{
  "n_layer": 10,
  "d_model": 192,
  "n_experts": 128,
  "experts_per_token": 8,
  "d_expert": 32,
  "d_shared_expert": 64,
  "activation": "swiglu",
  "moe_layers": [0, 1, 2, 3, 4, 5, 6, 7, 8, 9],
  "router_score": "sigmoid",
  "normalize_top_k": true,
  "routed_scale": 1.0,
  "balance_loss": 0.00533,
  "balance_bias": false,
  "router_bias": true,
  "shared_expert_gate": true,
  "init_std_router": 0.0108,
  "lr_router": 0.00228,
  "vocab_size": 19667,
  "norm": "rmsnorm",
  "norm_eps": 1e-05,
  "tie_embeddings": false,
  "optimizer": "adamw",
  "lr": 0.0034,
  "beta1": 0.9,
  "beta2": 0.95,
  "batch_tokens": 65536,
  "seq_len": 1024,
  "train_tokens": 425700000,
  "steps": 6496,
  "dataset": "wikipedia_en"
}
Below are experts of layer 6 (counted from 0) of a mixture-of-experts language model. Rows are named router (the router's row for the expert) and show model dimensions 0-191. Each number is 200 + 30 x the weight over its row's rms, rounded and kept within 0 to 999.
After each expert's rows: "gets" lists some tokens that make up at least twice as much of what it gets as of all text. This comes from a sample of Wikipedia text that the model never trained on. Tokens count by the router's weight.

# expert 42
router,142,188,222,211,194,181,165,212,215,219,212,189,176,140,186,202,216,240,227,162,189,223,205,206,183,183,196,218,225,221,165,173,216,160,200,134,222,183,217,148,217,233,178,200,229,160,177,155,212,164,190,177,204,201,157,216,203,168,221,216,157,184,192,216,224,134,165,205,222,176,192,165,237,186,198,229,300,226,250,172,216,198,166,174,179,216,234,214,133,161,187,207,208,199,228,267,155,229,142,213,213,207,198,223,180,207,191,240,211,172,176,185,209,184,183,231,168,207,211,225,198,209,186,244,180,191,169,243,193,164,247,134,232,220,201,241,207,158,254,196,163,216,195,105,186,201,235,224,200,233,206,179,212,168,151,203,229,204,249,194,215,164,221,173,209,238,253,155,258,217,174,229,237,230,183,199,201,225,168,169,166,196,244,155,191,156,209,257,198,206,175,196
gets: " K", " T", " L", " P", " F", " S"

# expert 90
router,216,201,237,236,184,124,140,234,214,220,182,167,178,168,180,181,237,192,192,216,225,196,201,188,217,175,196,118,218,204,206,180,228,180,186,216,198,189,182,190,217,148,209,208,167,184,221,187,217,189,183,153,214,248,214,199,242,152,271,199,257,169,155,233,201,176,229,153,199,183,176,163,172,211,170,234,241,242,205,242,195,194,180,207,219,216,212,277,157,170,174,193,153,246,236,230,176,222,145,210,174,156,194,224,260,172,199,268,179,197,172,218,188,179,170,187,152,225,255,252,193,165,213,199,220,141,200,178,202,160,219,246,194,221,174,215,213,156,203,192,130,203,197,182,210,203,249,227,144,216,219,199,199,162,149,190,252,178,213,180,195,244,229,219,192,231,230,171,196,198,192,227,247,143,217,169,219,241,164,186,212,210,194,194,185,183,209,202,229,165,164,189
gets: " the", " new", " other", " American", "ian", " German"

# expert 73
router,215,199,191,198,214,152,249,218,225,178,190,238,187,206,237,194,222,215,146,221,232,218,166,191,229,143,256,177,229,218,218,193,279,164,196,164,234,218,179,214,226,234,177,160,198,191,185,169,210,190,264,194,200,238,195,212,172,156,198,203,188,199,138,244,223,108,186,204,181,216,168,229,232,213,136,217,252,237,249,152,184,269,189,168,182,192,221,258,183,184,211,204,211,184,219,207,174,239,200,144,182,179,168,234,204,186,214,236,168,133,201,174,213,210,251,242,161,207,205,216,170,198,172,177,184,197,231,165,213,152,217,184,173,227,159,225,193,171,281,173,176,180,201,166,226,181,215,219,141,182,206,165,238,175,181,215,235,214,174,153,228,205,216,182,200,237,228,156,181,220,189,207,207,181,176,183,181,189,134,184,226,186,190,172,250,182,187,233,179,194,217,165
gets: "\n", "|", " |", "-", " a", " (1"

# expert 1
router,147,197,186,214,184,172,179,183,225,216,185,203,164,176,176,210,218,236,257,155,206,226,241,198,182,151,230,178,231,233,176,148,223,163,242,116,214,145,206,183,221,191,192,192,218,171,149,159,219,215,190,191,199,192,184,238,219,156,211,228,186,208,214,201,190,137,160,197,197,188,183,219,219,190,175,207,310,219,260,168,208,197,160,189,211,168,199,220,157,186,220,194,230,212,235,267,197,234,133,228,179,177,208,193,190,207,192,204,187,183,185,172,180,174,206,219,139,176,228,187,170,188,177,194,191,206,204,185,208,155,288,112,230,230,191,227,191,146,165,214,176,245,219,106,193,191,213,208,195,209,230,162,223,193,154,191,201,246,234,191,203,188,174,201,194,253,228,183,207,215,186,180,221,249,179,198,194,200,212,216,193,196,228,184,256,158,209,252,198,203,190,182
gets: " P", " S", " K", " F", " T", " B"

# expert 105
router,168,179,204,200,215,186,160,222,205,227,184,157,169,142,210,193,220,231,251,150,161,195,215,229,167,151,187,198,227,168,175,183,213,169,173,101,248,170,185,160,170,237,182,204,184,170,201,177,211,178,169,219,197,197,198,195,234,185,206,207,158,185,204,204,198,147,147,239,212,181,185,196,204,178,221,225,330,232,231,185,204,183,194,180,233,179,241,204,140,182,203,194,217,216,252,218,195,187,135,233,225,179,186,207,232,231,178,194,184,198,196,182,206,190,220,198,175,178,182,201,188,225,181,228,189,184,174,216,196,155,292,142,237,239,200,243,185,161,241,207,166,219,157,95,211,205,240,230,195,228,162,201,218,191,168,214,200,191,247,190,187,178,224,173,224,225,247,163,244,232,187,219,217,238,186,192,193,197,189,169,190,218,212,187,185,192,191,210,231,222,148,197
gets: " L", " R", " B", " F", " S", " G"

# expert 102
router,177,220,228,190,165,116,226,205,225,231,141,164,191,171,196,188,208,206,182,212,217,213,226,235,198,113,220,167,215,218,200,195,186,177,223,210,181,185,128,188,213,172,201,215,194,180,204,189,217,254,209,164,205,219,224,179,272,177,205,206,206,225,239,252,177,174,222,171,227,163,183,156,194,201,200,208,254,188,193,257,179,177,182,212,171,285,186,217,182,172,145,183,187,218,256,224,173,215,155,199,192,183,192,267,254,193,234,224,198,191,189,214,209,196,192,191,138,216,202,197,169,216,221,166,214,164,199,199,198,178,277,206,205,225,202,218,245,140,202,180,149,173,195,151,223,191,195,219,162,195,202,151,207,198,186,271,209,190,189,164,146,210,193,215,162,229,199,143,182,218,209,217,231,180,144,169,250,190,183,180,241,201,232,192,154,149,201,246,222,175,242,221
gets: "'s", " his", " the", " a", "al", " their"

# expert 62
router,170,153,228,224,185,223,144,228,195,235,176,187,180,201,186,170,244,272,195,217,209,218,187,246,187,183,155,166,223,179,204,213,207,188,156,188,196,171,186,185,232,200,194,180,217,170,181,234,199,244,153,194,249,226,209,156,229,181,219,234,178,164,186,262,185,75,236,219,230,242,164,207,234,196,201,204,236,219,231,242,225,264,170,207,234,215,192,161,183,165,170,214,184,173,197,220,205,204,190,220,136,190,203,232,211,164,290,203,207,208,183,167,220,199,152,190,224,208,239,255,193,177,227,216,169,191,209,246,191,182,233,174,215,169,173,203,192,172,196,179,189,212,239,117,179,215,189,253,163,181,240,183,205,213,185,187,204,206,169,216,149,223,219,193,189,257,264,182,212,207,194,212,226,170,207,169,219,188,176,171,169,227,227,209,218,155,171,171,245,196,188,150
gets: " in", " on", " to", " with", " at", " by"

# expert 69
router,212,171,188,251,190,167,176,170,211,190,210,133,225,211,141,175,197,186,212,191,160,173,192,202,195,182,188,159,232,214,199,194,191,179,160,177,160,219,175,179,226,183,205,203,175,141,156,181,230,177,203,237,259,212,231,163,217,139,219,190,230,172,234,199,160,161,196,177,233,181,202,217,168,164,180,223,234,258,203,235,206,256,170,181,189,280,226,184,160,175,174,169,202,264,187,242,241,202,233,235,153,152,205,220,184,218,210,225,242,209,188,198,214,210,220,242,213,152,212,220,185,212,231,217,170,155,210,182,209,146,250,170,202,240,124,200,179,185,259,226,262,224,187,160,187,158,172,241,169,195,242,144,241,247,170,193,196,176,191,200,147,189,195,244,167,222,189,190,186,268,173,202,218,199,179,218,191,192,188,173,159,203,204,192,217,159,214,220,236,178,165,182
gets: " of", " the", " in", " It", " from", "The"

# expert 45
router,181,179,198,199,161,162,211,199,232,241,151,209,211,147,172,182,235,222,219,247,150,188,172,196,209,192,183,170,167,197,223,192,183,120,215,207,194,190,164,225,217,214,218,190,128,151,142,192,240,163,219,132,231,184,225,191,222,202,231,187,194,174,216,224,207,151,221,149,199,151,177,208,211,193,235,178,233,226,280,198,221,227,171,200,193,213,255,195,190,140,166,183,204,264,209,224,205,192,170,229,183,179,259,202,189,167,174,249,219,215,212,274,244,157,181,226,225,222,194,227,158,210,193,194,168,135,202,187,252,163,253,149,253,240,171,221,225,203,217,218,197,215,175,193,207,168,226,191,191,213,179,196,195,153,169,175,250,217,219,211,191,212,185,190,179,230,207,162,183,223,166,233,169,157,195,183,180,175,232,193,193,246,209,232,231,181,236,263,229,186,171,185
gets: " the", " The", "The", "=", "|", " \"The"

# expert 75
router,181,176,184,204,195,152,213,222,241,235,206,213,218,219,190,210,243,226,233,197,222,185,173,165,205,209,225,175,163,211,160,234,202,176,201,140,217,163,169,207,196,207,200,165,202,196,186,231,184,211,198,206,195,218,183,186,219,212,218,210,183,156,157,239,232,82,181,174,184,164,187,183,196,209,133,154,237,178,208,223,173,196,157,129,206,237,209,227,153,199,133,194,201,213,219,162,207,212,243,219,192,165,214,207,227,188,199,216,199,186,198,230,198,158,189,212,188,239,195,203,161,226,213,238,176,154,248,193,195,127,210,158,140,222,199,238,261,158,264,204,214,204,166,246,196,183,181,258,146,141,209,175,190,197,155,169,213,182,226,154,139,214,210,161,191,220,202,179,243,218,200,211,199,282,168,164,233,231,232,189,188,203,223,189,206,200,209,206,227,146,215,152
gets: "\n", "\n ", "===", " ==", "==", "===="

# expert 44
router,186,202,215,229,198,116,226,232,217,188,148,173,171,142,188,153,234,220,236,245,250,212,193,160,198,161,208,149,205,191,228,193,223,151,183,234,203,224,135,181,227,185,166,223,163,135,211,191,216,169,160,172,227,199,215,173,247,204,248,185,183,166,179,224,182,156,224,179,185,171,162,163,193,202,172,191,219,218,223,228,215,222,205,185,236,228,238,172,189,158,180,212,158,234,226,222,179,182,208,221,141,164,238,229,242,182,197,195,217,209,182,263,226,183,177,222,166,182,178,246,121,201,191,223,214,141,193,163,226,143,207,194,240,248,184,231,269,185,187,190,188,163,156,163,198,207,220,193,170,200,213,198,242,209,163,167,214,198,184,213,180,204,227,200,172,218,220,131,183,248,209,244,227,166,197,179,214,213,224,198,231,248,225,189,206,201,215,258,225,148,200,173
gets: " the", " The", " his", "'s", "The", " its"

# expert 6
router,238,167,225,202,200,180,231,245,225,176,180,124,231,190,200,129,223,230,219,190,223,186,172,164,177,193,219,188,216,169,229,149,196,128,204,186,212,181,179,195,221,229,181,228,213,166,181,207,225,224,193,179,231,225,239,225,235,191,199,192,248,149,195,202,183,164,252,183,252,168,180,207,220,163,174,167,222,216,217,207,231,229,163,199,199,197,194,185,173,188,140,193,163,212,214,224,211,192,251,225,184,117,224,223,193,210,195,217,279,235,170,223,201,174,164,246,195,134,191,204,185,171,208,174,188,129,256,165,192,191,251,179,199,229,171,246,224,166,220,209,167,198,187,174,194,143,193,202,222,201,257,134,230,213,157,175,171,184,212,242,144,194,182,212,165,189,199,162,223,267,198,224,213,169,225,215,229,206,233,174,161,190,181,238,213,129,196,221,211,177,220,203
gets: "|", " on", " at", " Team", " team", " under"

# expert 26
router,175,164,198,238,214,149,161,175,233,219,220,184,136,168,140,222,228,233,202,213,193,179,227,249,193,146,138,205,236,210,212,128,187,151,184,211,196,202,169,179,175,182,224,228,195,198,188,267,221,204,192,209,169,210,238,213,194,225,219,209,179,160,223,235,203,135,170,185,214,187,167,223,175,228,170,240,249,191,277,200,190,250,136,169,234,220,221,157,161,179,137,160,235,244,215,210,179,189,238,218,192,165,235,231,232,196,202,155,192,187,183,200,190,230,240,221,247,175,185,192,178,208,224,189,200,204,182,215,190,175,263,180,179,192,192,203,219,165,205,219,212,231,194,163,159,174,169,209,186,226,213,162,184,237,177,185,240,177,208,170,147,198,194,218,198,205,167,201,194,259,221,216,201,191,239,265,192,251,157,206,189,170,167,234,216,208,255,171,222,132,159,224
gets: " in", "s", " to", " of", "es", "-"

# expert 70
router,191,199,163,212,222,120,185,179,287,172,220,193,160,187,213,199,206,206,149,187,243,219,187,218,197,149,226,143,187,209,203,138,214,149,190,165,234,198,210,249,192,221,164,163,208,204,194,201,170,176,195,219,236,221,173,207,170,190,255,199,172,166,148,213,253,131,225,194,224,208,160,214,181,179,177,216,249,229,219,186,199,214,190,207,222,195,193,220,182,218,196,208,210,209,162,237,169,226,213,189,185,170,204,223,220,205,214,189,195,112,187,195,226,178,225,258,156,241,218,220,169,186,154,157,199,180,236,187,181,149,252,164,181,164,182,221,202,187,244,177,236,192,193,185,186,211,207,178,211,210,219,137,211,114,155,222,230,210,163,145,191,162,204,222,196,189,193,147,187,249,190,142,248,164,209,187,231,177,189,148,219,186,214,179,178,191,259,235,180,219,240,202
gets: " |", "\"", " ", " –", "|", ")"

# expert 77
router,166,175,214,194,243,140,204,177,261,216,168,217,201,177,246,158,240,223,148,196,215,191,187,194,223,182,223,221,197,202,269,190,223,145,217,176,180,190,162,162,189,186,220,149,187,212,157,212,189,213,185,178,220,228,238,232,170,148,249,202,196,180,160,232,222,125,152,201,186,188,165,208,193,187,183,195,240,243,200,209,190,247,156,178,181,200,212,239,196,196,212,211,182,174,206,234,211,239,200,195,138,221,176,227,191,203,151,229,164,198,199,138,244,186,246,252,199,225,258,269,180,183,195,174,188,187,210,239,215,170,266,199,182,215,147,249,224,160,211,210,181,169,185,178,216,214,172,227,169,208,226,142,220,181,178,197,236,163,188,167,229,211,188,202,170,267,192,169,195,222,193,176,207,168,160,161,163,149,173,215,189,231,192,198,236,174,222,275,174,233,178,173
gets: " |", " the", " was", "|", " first", " at"